Experts of a small language model.
Training: a variant of Adam for the experts, 758M tokens.
Below are experts of layer 3 (counted from 0) of a mixture-of-experts language model. Rows are named router (the router's row for the expert), gate (a neuron's input weights, with its number), up (a neuron's input weights, with its number) and show model dimensions 0-127. Each number is 500 + 50 x the weight over its row's rms, rounded and kept within 0 to 999. Numbers have three digits each.
Before each expert's rows: a language model's description of what the expert responds to. This comes from a sample of Wikipedia text that the model never trained on.

# expert 57
What it handles: Table cell separators
router:518451453462485496419602438514422460442543494542420467559443455515527550529427510505487449522478555506513552477514556440485443530663540405455539530583529548540506407492400524466529519523456497545486527472633439507532615574412466463442439552576555496492530594427516441472449581470597547518441542453456480479477530502505502532449475479558535555512507436548493485464546502528506541490488
gate0:494503476609541531564507482558450543444498543510441402524564462521481462489479511431438466460550500478523569419423585461546491540484515465452560447552470412532560486494494461535537511517482541474501514542495551580564501435532550469498495590497539520561567578482490403523466455483655534494541555502594488454428494532443452643441460486557525615480488420569521472438482451496435564528528
up0:501449502519501523462434537488513431494457464475471431455467536432370525539509448497471450460485564522515544489471493365546564528480524547513582485623511470504559557373445461452440548491583491452458476522543473475564566438487574477449450592511478584474508494473468524494492508365600546465473497437414499505524540432447446498512505416456539528467475425518550599522550466562501578450469
gate1:529500401626454579469575600447538479554512585440498456549498529478627422539458535520487519445521486510461573482395506475499467444483547527419410560578577514557431496559528528379564474462436466445430474585558447539506515531516458511457507496572495457514469488519509436474534574452541487526558508493526570506522550422538448511435575564472565562544517464462499444527470521443486523506564
up1:518531417547480549488498548389526522548541566480397434465470560415545490511481514465537590492552532450494565474450470508521477492465544521485427485608680487593490526553530524422511526469464523476471468422463460577493504581512529486456526523545475519432427422585467449500590640441472469502514508506530592435564584462529432531466507510447551535508453448488559472535445501475502499463502

# expert 54
What it handles: Year prefixes and commas
router:511450520444540559448530432460476464470544546540459425583479496488492500470460510487457524547436523545502525381453546418548483508598605394479523556550559510523584491495386506475428537513514488531461517484515499485517523524476487510439412506484512489569556527484535477498405486378567534443414503445499473480492525486521391520379495492561564557520517437550454553475513471515473687500477
gate0:390507473531494480481508519569409519468538465473521483459390496600583597553527481572522489532484499428588573578538464454476509558564531455542569636532489575518487502463486508487506624469511505607555441521521470498487550497420490575491556471580468678459454566511492522449485485503525568520467472490520474443546515525501510547502512498577503548457455501524516602433491438502504491449448
up0:512495451428535413508572564494477513469544531545468468521458509480560527602431481460488488542451481471490571437514510482578510512517440438474545521553508518478534496437486492452458562509477521544495488488519480465612542668526443457424473535425515509456381593498464450449466485426557566557487456444470449460538470560452374507522476415522580498622482502492494563574496406586502490478569
gate1:600495423555438561503519537501500509546523474422533478505464521542514547505506446426419501485470505484572580500569547435514514533501501442603565512472433541535550410535407482523472547512537510499439474549616396465556551521462508489414537565519561510523474510423523501515602422470658541531567516546463482437498483514437415555549499397444581483557529524495584520487506488551458543536530
up1:449483489508537471545517565570443429472506463378509439523517439547542535442521502590456432448464424416545458505555524479497463428568512604469479485521538499398559567504502471513543593545444463501521464561472528454496468506544544529443516516651519544478506522538518439426505559537578518369437560464520495405515482524517553556480510496414513536534420617568469460433522482543503483508558

# expert 53
What it handles: Pronouns and relatives
router:554478481498499502442542502514478446501582486511471488542456498495516523481462579534373434479440594532561496480484482422529526462566501441392565503547638537496531422495423484433443545459542524606490511513580477459540527586485480515497441628518531464461523524429470462492501521424565564460404529425466515412427445450467431544474448401525460561443463510502504557476579508517473573486475
gate0:559599461524595456424539506443512501363565356437517514451449502521586582551440543488510592526522536450508504510552417473523454517471567490543521437536526511428478494498483422480483529522517551568557515439542512451542506469454541396507407506517479503490432463484476533469533577391484527480520482424479511473457503433514471617550473471533453545433450491555502585471484396434560532482494
up0:582543384501541461520482587463541450429491460454481475464513472605483532562474515539571522477506527522494517451570452522541514500518529541484478421483428549482483532541508469509382526584478665623573551492532541483486592496489516433514484492544509483458449422485495504477569558466496582472552435452482475469490362427533520595527405507473423517506468486540489536387552481429497496473506
gate1:475501434540510466485545587487495570412514480498490510469495562466399543506594460512543479504380545382426463519447534499478479451600479405482487545586536420515529437465435510510565547441515478496413486501502530573514468551443614502519508537495517532654530494529515497530608484519476500481572474442461540462482597574567527427543452517509520522480611513477515535505464517465552494548598
up1:427463538478601537541464618503539585430526504576456502482498516480465518533515495580513497525450614474456487587434445453556429443546509429518522499514578500464449450432505450485590438427504500515432537506513550576505517508461509467491498530445505486593533477508579547508594560460508406493504426434404505513463478583530508553577535510569485426392558539461509498388488531399531534508478

# expert 35
What it handles: Table numbers and separators
router:488407460466506467356568530485463527491562512524472498542465567454561475512553518471438462488484507571591588408483528380521447578611527414453543525555587506544576437526411446495490480520497486537518444477535449483580542475449520541470442519515514514501496594511516475436467519425602484518466567459530445525527576461435484520544445480509544557510429437542537546498554454515483561374511
gate0:526427520564450479553531507482408491403542535445455423494481514548524550535489532492518502520463643465521546530589536475556481559589533405460438538520533560450551469436498503483504611534513495562455518595577455520476509541495477465544454559472578429469459445454458400483526454496563507472392551449541475433556544509431544520471650456483459468430536521522442514524602453503506528504471
up0:456487586491431516466530532506451441466538562438477410528518487488534517441438626437489493506504591491420562468482554462603510503554496439511385487560488497513496470558448551528563534558489511583422506586549430544540562545502454445531457566548457508519519478460538388522474489441555535510467504419571529455496499456467489602402511545608541425521517367473482542487463515487517528431496
gate1:516457544567492490470529566546475530609462516540486532486461533459591474463553392515570582522518428546560513530472420425451405529465464491537418453477418540472491485433478526496504429406465500368450490598511447582513457488455482499366445510522453521491384592436501502528507422414496558476465478581514516547541559436527514532507493533488551479482503544595581522533496545511473471475507
up1:481472535550540525423528465560445465564459543459525556501511538477536474473503436514469554529492485538548482499496502494538397489525434490500436451478513562545516466505385472511471492399486417460452483620492409507504468514367501501376416499491499526524381605490495522431489483380561537502462481507542510512582557541516448561540509559441520557556529478648573541511422492542470529455546

# expert 48
What it handles: Word-final name pieces
router:491478459437455528435564417526343440457548440465473488580469532500505513428480550487487444509489488462567535454508539469530562527552498435447505523526553542503552435434488447457491600564532549518509460563488472425615526520471534491403386520582571502495515587481527503507429542468611551527416611475516482455479538523500440611466499432529582553533466443567511498531486492493471527434505
gate0:507447514492462565522584434531401447534537575497624469555390596491507518472520492584481569476576470533478497494525534452475468507474540517521545558503522455536499514439486568485422555475521496560502430474570480549552547529463533468496449567535470525593508517454594475551520435415650546530531587424537490489497400518623465540522483487443518587492625500548507530483479438512498522507485
up0:520462551541471566523502440571412459533519568426573495585429611423447514535540501512522567545521465553478464497412475478459517539471570537528578519505488478568468498476506578469456543409517489508552489514481550495517578465480570424479455489484508569553417482475600468567448439412597512578560545446582524500507425576578538530501557479476495519577595522569549464424532438498565462531530
gate1:476500547486439521529500520464468482557492473531526430498492486467526554470584490508466520603544438472553576481560591478502502507453464438582612456512438542518529481478477531578551485519452502401564527550489466571550477547456445502566495466374482447502462443548438528519530538515489499454469628485455546532374519551626443412442542459557603564520490535570452540495532473514377506498507
up1:436483518482437524493480500493494493561468471482561443488471453481547673540568464410479471572458508484495533478504597517433442553476452429522550529489450522503480480525438601531508514504508501490558511500559459592600435600501548508562423555400481483540447500476530496455464552525468487422567471498466521585430507557571468486399494435545529515530492579540434514470529457618412534552587

# expert 59
What it handles: Space before numbers
router:551444492499519525439592487528458461472553459518501464558501445511474503501403498477385427491424539434513561360458505419537525538613517452444459549530580538427649413461433496493493544519512578484497485513585431520493524523466511541473425545525534519534526512462472485526474517477571547468459530458455493420389539502444389551477544448519525524517483457548548495417471485497429599445501
gate0:475491545368520453491510535489421430509447527486467517431494590562412629376466454440453547435473499474471441414478504433474486489461459477447476477493531541534506441564405441433512443575535460490515518461548482503519531495490475448438523505510493535410547519529498491503466492510462462576516560520445513472518386523484573551499625461618461497614572509433512539463535572501532555546455
up0:509502536418534425465459469496501444461497481489452578452468524509424616402463434488468544465462493488516448383474480479582516474478493523409443505479516575505567527517487370461544466576594441503507487475581472484497512501490519480399551473519505559475507502546495482477497557588550490551528531503520492492498413525439559506434572511627408507626501525418565562412582570544503484515461
gate1:516600499443511521558507480521531493405626547488467496474488526517397565436495516473441492502593424450479458523482482504503625500560548473540516420448459476517564478483501401663510482454573566478427489441498435471550506560487498545559560582501477442453513478427431555537425469539515472446531461435413513459435486517523510472477506444441540498464466641542525464542472502545491461447463
up1:495568428405450559543456512586503473431594541510496548557526582435415605394522539479453530467580443594463479452498506493457486442514526428579466488455494534535530487482522458581479487432548534512450549438505486475523527620450563440512490577533448444476533512435504500474418450478534518458470447458486575392584406565484466513488500400484524489471550546417532508496489410543500525475482

# expert 22
What it handles: Table cell separators
router:500428469404532524475607474492410450427531500512476462575527481534489545502466501491451529544512534489510561456425569416502541521596514506465509543544549553477529450476408517457423515557479465540502502558568421450527574557414483507492453551543476532533512603419561481538442543464591622453472542457526481400480512564452484512421493506543512587479513482568429498409510499554374535433512
gate0:537509548464539487418524520538482495533518551472438428481455493469490524444505572526428459419441527536554584437524482490556504544402514422511528544499531536520569391446470557513555551514545616576476495398491559478497488519568552448451450558484502407514486507494477462475520478466622570568498485431528448419465495429511449543446496463471480411527535451491470472414494362490407564414531
up0:462440559524435384470567439517456453518466496463458473451384487480571469551556543465503558509425513503484499489470406488486496594574553418474539522494465438501523533553433483428545527518534519530520501519526459423551613503479446444520471453492486481517576572534454486505542495534484553582514567553591524474512562468470487595504545498470559484540412371512510487409631419404485520477458
gate1:522514605527554465549514547395456435559525534533454434458484441443570534564499469472424545475496510498606523453562458429517445544442565528452458579615498429486469519431508535455467522574453537492523508586533427524498508500496529532546536504486546393448411525456417499534524551495491484554487544427541556453522595435495522551488529469405553496575540494509414584467426487476500575597467
up1:450513481479522537336565502468481469469618491444478454507486489533506567487458544539395590448468500512549538519491543488510474513529531444529461533618520523509606472458374503501533540511553500533443424513561417510515462518549480472471417535523484535524519550485518354488488507519548503568465564432512505361538610489426431530523488523573565519521499411491494557446521472537464470434485

# expert 1
What it handles: Clause-linking conjunctions
router:520439451448455571468581546574461446471523520466474412508505446563505509412467525469386476515483575545539565379532571430458481494513588458379440557552532546549515455515463495483482547527503519539407516510546462521510566474448527490433421537527485470499548591474521479488395540353574587452451516483533436506446483501474448524479516428510548567550494450535459517433546497477501598484487
gate0:486558499563490589497517442548458468451581426552554505462512462434441588532443547519419492534517556564552517451518545530528632396504460532456483437543534506494528495491503583529577513506495579527528443478545382425539514535444472540480450545538550498538491538347499541494531494459510497445458565509416504548462439479396455489587514433404480508490435497499445509533616464507435470518524
up0:492503507501526543464542460431493487403570470542477449528419550502581559533478492437503467552472488482508537544520548526539462502668499473487452564530468507474489477581429435468495553552496491457509498463495473522631457572521476616534406515546493561410584457471457487545518532436545471482527523455501517565532484531424519539502445489584489565507377519481453454492449430497370622440542
gate1:520537575537442561470503463463537531512480563498524434509471552486505470434484470476469498400481591499469488536352607511498472462456442529493530496511429513555492454484520548552533519351577539499442386520521517435461409608498577515493589488520476479544594508480485393467502548453513541497526474524529487522416462535581457433446539506561506510504596514504390519594511505469507468596502
up1:495511568534526530432481517417575423435465564499485466500547529480561480479497523440416518422482512494431439495468573481538518498488381489498512549495531539577558472529490535517509570402564495544406397489509491422506344542451595498513546565477475489562602549419427411506536542470538513475493487483506497528463494498566453453433546590531492631487535533428445496548546525572471495510546

# expert 28
What it handles: Commas and from
router:462484497462512484466543471564411451498598519505512375568448519560488505437428528540435464502485518586531536459526528393489516501563556453471493488535544537463578438501432433475435561479485494572471494534602509495624592514456493540466437558506497520475545628456544469530468475470540560480427539439508479459489516489456391501521462487502546565555469460551437473543498491535407581365453
gate0:534434541461522479523532577574523548535511556487557487562489522484580508594493516459509534584404559571541481452454484480551451538486515553470539445535538488426506541448485528477451489523505535665567492457573607504539501520473569491496477477455522604386457498499457538541529549539481471484548535487457494412453501430516496520511394399489492465449428522480420559340507526567514494501578
up0:491487543400512553436447579528571493535482584532452413506460585387601549554522474498496543491457581527478439560497431434552470519540485495514473508510549517450579514463506549469417544484521467571491507538537499493569522502513552553543585471482530478482506505477418490541475491489513436528497544506469515510411473404468389470505488359449562460465495558411429609374500519549411515485516
gate1:509551482548509479496512417467531572581466501503521450521519486497482549507483513502518555616525433491540503515501434486460467560506529462546499473497543556601535486525531481423420526558507514477465607355510505482449496461544447490453482485388488529470492469440638635476575493532479488567475418461443499445440562582530537499464470586417503495545654416511479482475471443526488566550468
up1:457545557548510457445469499527484517506510504435567450445627423482431553493440567477534477509596422511524541553493544511507410562484502529450423611520470467658518508540480456456493446472537460466513548485526472563471484491520461477420521478415471475590466476508616603484510481483542525504528582468479522466498545530483456489435577552435496500501643409453444516483478422539448568447498

# expert 37
What it handles: Prepositions and event verbs
router:466469563447541557464578517600457429469561504470454453520425502484502587399475488520380475448533542388524489419491577459546524452584542416514465473517587541507566422492429464518524469478489586548521494477587451503510583544485475513508489630490470498535547539528548403468452565467578558482525579489466503369449547491458433464505480452549533533508487457543509541512513543568463544466515
gate0:615530464549525453571500557451472597479523535515518481390471479428529415467515406453418556463467552435574463532520570566557537481500501530450536468454515503573458492549594517496506523492426472517574482520586516544505464523563580493476494514536385480421553565573498546517477500538482528453540455628452482417556476600424514470489421539547546479451480500589388455518508509514505470490531
up0:531478405530480460556526544386430540548570529494486508469486530389527441452522515461438556520528466492571480467470518598520543477558494507487575421541488505589505519444581518488551483478435534546546462480486506459514447540412563516461508544402456491462523480527471421478465501423520553397597613529469494393491513568414417478493521396602578564455463557525461466484511472571492515466513
gate1:535477440437548572544565567436480481511588359466468608473491465475487641477666504536441519528513472537533506584566484487536429548490477541500552457423489501522507560428470439596521491567445497447495484485486474483457540598510507409444544485505443451562555520578565488464501436465495580475528515495515512450430435489471477473434436436494482497535426564495456489447546533449455480464504
up1:484494501420527543469524521479453510514563401326499538524398556505413560493584482508427538482519472513501486572565445567540435525456492473615560496483488520450510525483440445616610555466521529564466499500460459530518461547523531541529442485548489498458490600532526444438515519508512557470463469430540591489397466479466484500532537358429440461541440522513557509555544484468492459533555

# expert 40
What it handles: Year digits, month names
router:476450498453452569486582518541387412495555496532519399612514589447555472478415446516462458513485512505583626436471604469603467464568534466521519506537558503475570464501427523484488531516505507508471459476551537468525533481448541504487474560520564520504544535403561431540396496448558500452505573443539488484466502497490444489556481503602545570492509438585448533491497404519446594452456
gate0:496559544463526530534514432532554446471512501460450461465423581455547537561538464510482523467472556573460473519391560411485533569578503542501440428508566556473446335468492490419554507539460427509495419443486482502514558514464563541429484464424585528533513595557422529424450576445505468505510525488460508424596489511509459423552441540481523446516470525474551441552512579482439592484525
up0:521444494466511459507445492455537393537517428488488421550516525421566520492503512580505635493485583436480498488420517432551564472631516567491455425489571572496472405478511515437590508525500437492435445341498460453442552518518492451441485487484507443573502535567484513484499545424505510566543576518519513430585516499489496457521467580451547485551392510526503466573513504463444535552454
gate1:444427547523536522494422539523493540498493479568397499371626540460465475613449448471500429497547509376468595545517490515490452530444482461494520593463520429538550526518425442536488481539408524453521513527502506489576460528500551477530476468550475516483553468522443480511500501541502548583488481578420545526517464441447397415524522539509571455391443509562487507444476487502370488545577
up1:477483559564511424480435491494464491466507517541465540508570608521439535560442458465504469629444514491493492525478501552600555462586541425467556566493496513513487482410481454486493540580470575470596588463526535510541485511495616548556468605497450488577551483573463483575530517477472486570532473572476544496456463476521437462553492463556616490387455533572508563392561521446462502531502

# expert 0
What it handles: Line-start list/table markers
router:437462552434469505476621523514476416529489534546433404544512474561529513462478548471448482509536546464544477477515531419504529527670541465403511505621495536518533443523472499484513463511509552498428490536628462495498521552413511467446482545528514556503563533426493495466516469481578584421495528467476508434455474591565463528409465486504552641458505443487492536457427435534428543443491
gate0:520507403533567539479479489527481426565529494457431512458461514363588517508427449561513443384548429588456483491551480492471482557546432437494492545454549490489490453595494502475524512523480514480466513499540390540626560507366521528396431552580452493417559576513481492533540515528484457543498545556460526479525557561455537520578519454469508535518530430578487493617497523533552495496512
up0:471530458510521532530452582504526461509543456521517586459477517455489522484419485594550464370609466535444467558573447496473555529506408484462502512464457409495447496595528526499533446520486542511452533491500452499602540528456537513508438535526457449437579558516468449572570495465495456439541468559486566523517510544431537527580527418429457457603541471457413438611500469605604487462506
gate1:560517422605408604464427481510471432553478521483551548503583513495474514470507549512490513509531528634495482495488475545521491544459563445549570515482497522515483485483549514541417521449533430504497489491498591510516579575527580448488527518517454495505472534515520395481505531516480471386459553504451533476510535535564497567483452453760475572543471533517566489516524473565486454524437
up1:556559523446492544473493475589510613503463503490529502565598482466498528490577544553470460436657459580520432530495438580502527527539579517466572471521490532524543490517547383529474473509557469450536477535515576493523484542510580435518473450489490608444452535463511550478596492493516429461403563556484401466612522447546508516469466413566499571563435480469479476558488535485560552504449

# expert 21
What it handles: Sports and election reporting
router:514462503488472494410506524564443447482525514416496418517510506534594504448433445532459497480492543528557555466458559475551441478558486491444435568580574486516541462508503445488450499482428507444488497578619420480525612525398522541372501523527491546543538564493510430478442589472593520510492528478520533440500517475496439543518557497589631564548497395538576522521556500518459570437552
gate0:617526478559469450454472523552461525476554496455514505458588457576546531533490521557506513515527459470486529491534564518454419415503361533591428561501525405589457477575488458496541530481558459451424475481408442469440486459473576528360547493530483430482493507468464445504477471492550480413541408559465464522511423463514500422534552569496526567531477497534527486497497564534453577394584
up0:535525480428419466442537526587489468406482531478504475466535454516497523552567456545448499560560536499507515523504479563436530443509439455494403634484453420491518500617466394524460517507473431493445526532415502464423504520539528538316507495504481496482471514530412431465583566569480509418524489500505418538469452548542538542525508536492563468582484474547581473533532558541510505443605
gate1:531483524554457495465445532402491531527536457434445513472458575438552545494556506477458508379435554605579452452500468555485525441466465494595422511680548429531474482455512446468469417547508591525464532534552453538523527474520458601472546523497496471574486545505548450375453497504559534389530478503481519547552543456556469480453478581537545488505520553445552508563482543559510442526482
up1:600416543552426483447497589494515436537602497481386517471450539487529548537579487468503460403452549565546509469567538489479495478534518515448439499688514402541469479482444493433496463493460471495488534542630459433452561422469500578406548489437505475556521530491545437451460549483616502459527525440508444553559497504552467446465472534513564482515459469463529468467559516472479473535528

# expert 32
What it handles: Relative and demonstrative words
router:457478572503459565419570456508428425453577477483467488572445479514514545557473542560449478477551484504512549420493572396508449473561531473475425570525536522483532456461453467445457487510510560654482451578531513491581540525455530564494457555551589500507524507462497511472473485448603608478456583471472480432449584534399516600429498411520541538467490512540510559495522406560450535492482
gate0:559479526469417545445515558586492438476517534450494496605433561513525546467553472547483547451500493406418529588548509520454527473517493501480459568531526480473595465506514425512548608567457427565493547594501530551651493512391512432495549555532485469550674516456574576514560460513512487535511484557514582464525502462512535486424541511468508501489497532508507420492441457467427545475465
up0:523445544483438579438506506575539422515516523447511497562397491492550584457497443533456545389476467447502564567489504522392594453511518484560424570534491503456578523487550518517434649503434494498639563603566489597525569502431453480529522508503510476522526519468508531493559448524489584499454494477505562476478465560482544503445631533464431508439542514483466471456531417512491530520508
gate1:484466456486511480436560448477451509482502371576429437477458433510573474376539482531491440523443489518505470459518402517481425615509496421512433459548580501488470451549427394458481537533467498530467548537560459581545478543431517536478530483510544448499527623536612535502397477452472555502549531458520490462445465554486467412492562478554558547480509481501527529588460487430550574423518
up1:579466546469553444466583406452419440469530521445447412502572558535535522545410493569492421494445523476599576434455470329501523546474524438478538506552526502489551460509477485551465533533477462453427437409557519485470525496472538508465523593523492451587445525451575404481462576459539565467499451432611481547565533496499508519514415423531518544539521489477495486463520543455490570506489

# expert 38
What it handles: Name-ending syllables
router:534502502429558518477529513517405477424528481538513499568492503507576466518486584486471485481458526474619598378490535448602506487560479457455457469543569443446533440504455441420493522529461534537501552507565515491561479511419463585486425582534596468468570603461534524473464565528567531418437527479469470475481550481495441560470434473556519592532434452569524523497552453525461597402546
gate0:513573428567491455487601452592476509503503379447550364479418504393540507551558570538490397511526540517581518547541495491453478463470506453573469488538476501486575431518481513499466495418459477589482452525441513495555566522502590508512493518456496490541577566470535530450394467496439492519460477472431493479471559481585413519461477495452504610497559525507408582544469440503415497552480
up0:516416487434554524510549499530478501507569413517513445503601538538454528451553522425436456480522518562460515408499579418534492551557503498489464557601535433558504393600462428543478482531492471460488511480493485494586567432521539512470459495543530485503496460409515436530538584420654579468507495540515515480489519440417481490538426470504600491498554419560464499502544541471460623460449
gate1:653526537501540402544493536510563458555506493557529517562507468512423477481452531563562499552382503528511472437449558497522443545489402491410527449505542548426514419538478406534564479519467523596566531477499483465542483567466436538416480481506563445477535485487479540452498597559459454531489493431528497513485473504452500515380413552550421493555479553462469496521463579457538512352512
up1:540548488486489443536496535518474417575525476533545459569526532474491493486435543537506535497431544535493549507442548479518505516549410484390535467495508586549541432549480524480465422487413477558502519503567441530589482532510492540465489480533511486477540520520508561470610497448520453489609477436485535431392492443428450572510462568549411504483385571517432539530488573575632482359547

# expert 9
What it handles: Verb and participle endings
router:483476550505411523430551501583382474402577506509522476523485480488487561414515549490413485531502555453512531426501498493580511471529532418511428550510486508511549409458415484553470549422535508509480481483565481524593556574468497477495488618487460528528558578529445406535452593400551522531444574427479498453427495530517420534463497508523578555573551509558558548516491467506442614474502
gate0:455499502426449402451475400493458493416498495509518479513523562485594547524483580541454531417438527422438479495522527494506577478463401349549501564516472475509535426592425506524426460520468483503526487557490464479588462456511516482506457579519499555529464554518544408535445480568533488597562658494417436522520543481548453521489489548487498551500580498470488546500510550596456529428507
up0:368512473478423452468450388516462435402488543491507502455493482455515518517447534472498573537582546512485504528538537497576438503489485528544540546499471463529481465506544546530455538414428467488421444615487503601522459480468509581525473432490463488523443536497461480505455501552521468550438563663457450531490572473543497500505517556579489575534507535481534433551550507692428506491465
gate1:573455490511544487508502522435484474475503491533488521445542496469434526453453551479487458377479565485514578514510490589489569441549544568464514389442510489535451513432462448500484479487557517517448526444441534448503431434466463473543542371519481475491535464509492501553503380613543539598472464601474501540593512510470533536539396462493489527491363534573464518668467526512507496446469
up1:539509494545437542520413535497436524480526524505503501549529415436515508463413446462552556486505593540573571549483530458546500474523525516522474538455458362465453558422463474471451491584613477529500459562536482525529480542552485452525525484524436591436626566492418485523444565441473537571516444521508492511554442532480470489515422471445543560582419428494525615488537448452571529424419

# expert 18
What it handles: Space before numbers
router:470419489520508518399592479513399445461585475466482463536503560475490484487504531487334528534502519481510570427545521418515536521585501371471444494538559551494574450483442427469540545521473535518486460466565441475520545519455477497490369552530535506473511578455525466521478584468598504514513589391512420461496520495451409509458434459527525513530444506522491535529488486466443588394469
gate0:486595537454619434485629488497468514474505484514453481497507625480522563523543493558546554414442460549527521381547532561520491429414488468546612484514534445494448525598523471530475490485464489549454515483472404586489479558519408531448555577432520526545474514513393599493473483401554478528460498559471530537534512499544550628428494504456497514571500569484500540537506505502522476451479
up0:530503472449529487432589462485445480431547536485449452539447604551522449409565581530490501525500498552607539363496627441585542464519482455503470473587448496522471477533454450425476558539482484551496499482508504454517510571480542502481430558522559509541554578423469496381512513520593494491479488483526561577482515533562484502544439501511598537571532504532597545551512437566520503385479
gate1:514466487446571402500470503380512533466476468449439588528474523532533518531560620461546556487537548411499585497527465543644497531418492472562410540446455478480556520485494505468550543504525512462514439465458523491533344479530512458465437493544534550466494475513490521442453490433518527544502509389514429569496519427497532429488538484590422545429384519597471474519428464483456522513486
up1:535499496450518437519492513419495543413471457440474497574389561495549492536571584540517495536595556442483630519511516479653524523488494528562402511511470532524454540521509568402502474522509577470451446540519564553495427504535516484464429487552555525454509484543479514485467534389499506482420537381454507430520467510551494423447531511588428550470495536606493474522473430439424508556511

# expert 13
What it handles: Table cell openers
router:501470479481547553430539465540468430443591495475475433569497507501452533466406517528396505468526502454481552488551547406529474514588482346456485525592551496578588409522451484503494545457490497511428487492558438493518557461426484524504415520516556468519517551448482460449507512417628526526476515432513489458530525534476389483476463457551566524544500480541506487471548461519439635375478
gate0:475457594493463573496507517505554518478450449565463481447514510484585440592477501423538415421413570556471523473486547487612457468415508455486544452612489492516464521554454413487578530533474520466396404498536475523462512447508525550499471512468591536474500581485504421541481525506511480516438482505537427550621576501503509447457524437508477515511468570529391425557484609467597518493547
up0:475497578512487514477517556463528518490517500561473511449408484542506453537431535444447454447492612574536568499476487421533497463456519480434491528600465481526477493538445392481587554591449458523303443528517491449525507509458548579525515479494539523520473559529517463464440485477520516506486467591509439572626575479554468509479528472546540496549467478493406496538550546453632604523505
gate1:465558544494468451422499545530449593479529503465476493481478552415482441550524602618522528465572555392501488483507555478516392473530498398468528456499567467439434504519531546435467538560437444506586567546470512474466489458527485450484459521484679480490477562554511519486521452506555441506448499536580511500371475525468554491509524566479428513456489449486530496608520567420560477428508
up1:435474550572410426444478584501509581499454521436502528508501529480500434558462496618481534459592525419467474485438492509564443442503469489536516488482566417483429520619535552493440508513492464511544537460505552415499495488451552575486504534488602533437499634606519557485525400523531433501431503543519509501389529530463540497489556613512435469519521473467493550553501546461543439445585

# expert 24
What it handles: Copular and main verbs
router:510456528497492509485546497468448425513541488567450368572483575437538521435513542476425515547500564550487485363436562383558542533569527400430493501605559477514530470496461499482541542538542530533464551500575488477562555498439481467444416486483515558462557566508473408422472554466575606473510521393550499464483507527510502488469480461534529538589510460480515547470506517493455620444429
gate0:475452436425557502517486459436547523565443531527476434464538516424569557487528426500518462461459591505482488544392477447505584469500432533536525517520569632558475539480488508482430572463617378461495552460652538449510482531492487444502604474473494594555526559531513500536476428555493553516503517607581419509538491543503515522533498438440517487552493551464505546433464541475552473554497
up0:403440411440466516506473463513474453568526545509383499512490476479536559524600511533545466458526567497499523445486501461543608462533527440504562465441584612545506505440473547495477578499599396518419491447557479377519520455427483448447558484509569619593546532546522493534462505465484523435491558506522498516586479516597495587586485471426502527542484544463543512507516530516487487425452
gate1:495391437512390479438563461440502464572618516563493386537478575480412441474550564448516502511492553546511503422521482569590508466500534501546522495517437545495472538449516486447554490382404456506443515480496517478498470497502474471569527475473481475620558539550566463439464481535497506570515478481484463485538403593427510537394549479459464471504448473508465621407560496490509488538566
up1:448371448486454483449486481379504468522655524516427468518427568522410418549489600518502512463470533551491523427523423504623458489503590539504537422607469577495481473477479442468549431438502444528475504524544457448502485480410459472551491464513514449635480523496511554462563473526523540529516545502478557443527469539464502507488434434476475486506344534502514544488542504457523502509519

# expert 17
What it handles: Modals and function words
router:525434481433512518485595498559433480496611472508488476551523496443474529405497467581425441455530508470478484415483582458511520463546468432385568488540595483498548463421497498521493557437552546611461501453540404482587544584461485523447440625490520514441574545495542433473467536401559558495510549472442501438486474458482413467494538428484520547504491496527480559448476462523488582408482
gate0:413620432534532438554550514540498411575498503464547550428497538425493501480451446544452453535540460581470511502518454518536500507535529526363464426474537604519519446451513579560481551489421536478464442424420427525489561517507529430535568567552521509557506527535500489607582620473507489473466571497475577398531490445479410569444502464503570476443507542506438532517497525541481537482514
up0:498585449511520426483484472562547457521473529524540474475462578398468541510527435512444490646524505623419530510480530448584500518595546501483401413511565522418606510525571636489593436512480490470505406512510490479536549593523513496483531526500546586468525517549497454580532552535485449597471564430551511509535527473513503556447579449466475504457568500474452494505452517544470538465506
gate1:485513509456507581551592468496544480416536532487523511473540530478567538452504512524505568510499486459450523455393534549486564515507488528429478547520488437491427570440466561435525488480537544529547622482484546402452491437458513500429545533421549575579457539432494412543519378494469512570573524523452514403471552488423504479465572431493570528479459546462458542403392608413511517514478
up1:457499490512393542588474511470504499428500510534481478481499574425616604477446557567516498547587482457474508453413457551559504604499523451509446556559450489509535511441490487498472512545497522572528542384540549462439529502440482491496517520530567598584474553450490491613566483516501434562547586581468532418485514534454464499483512404471564533426431494475443557449463570411424521493511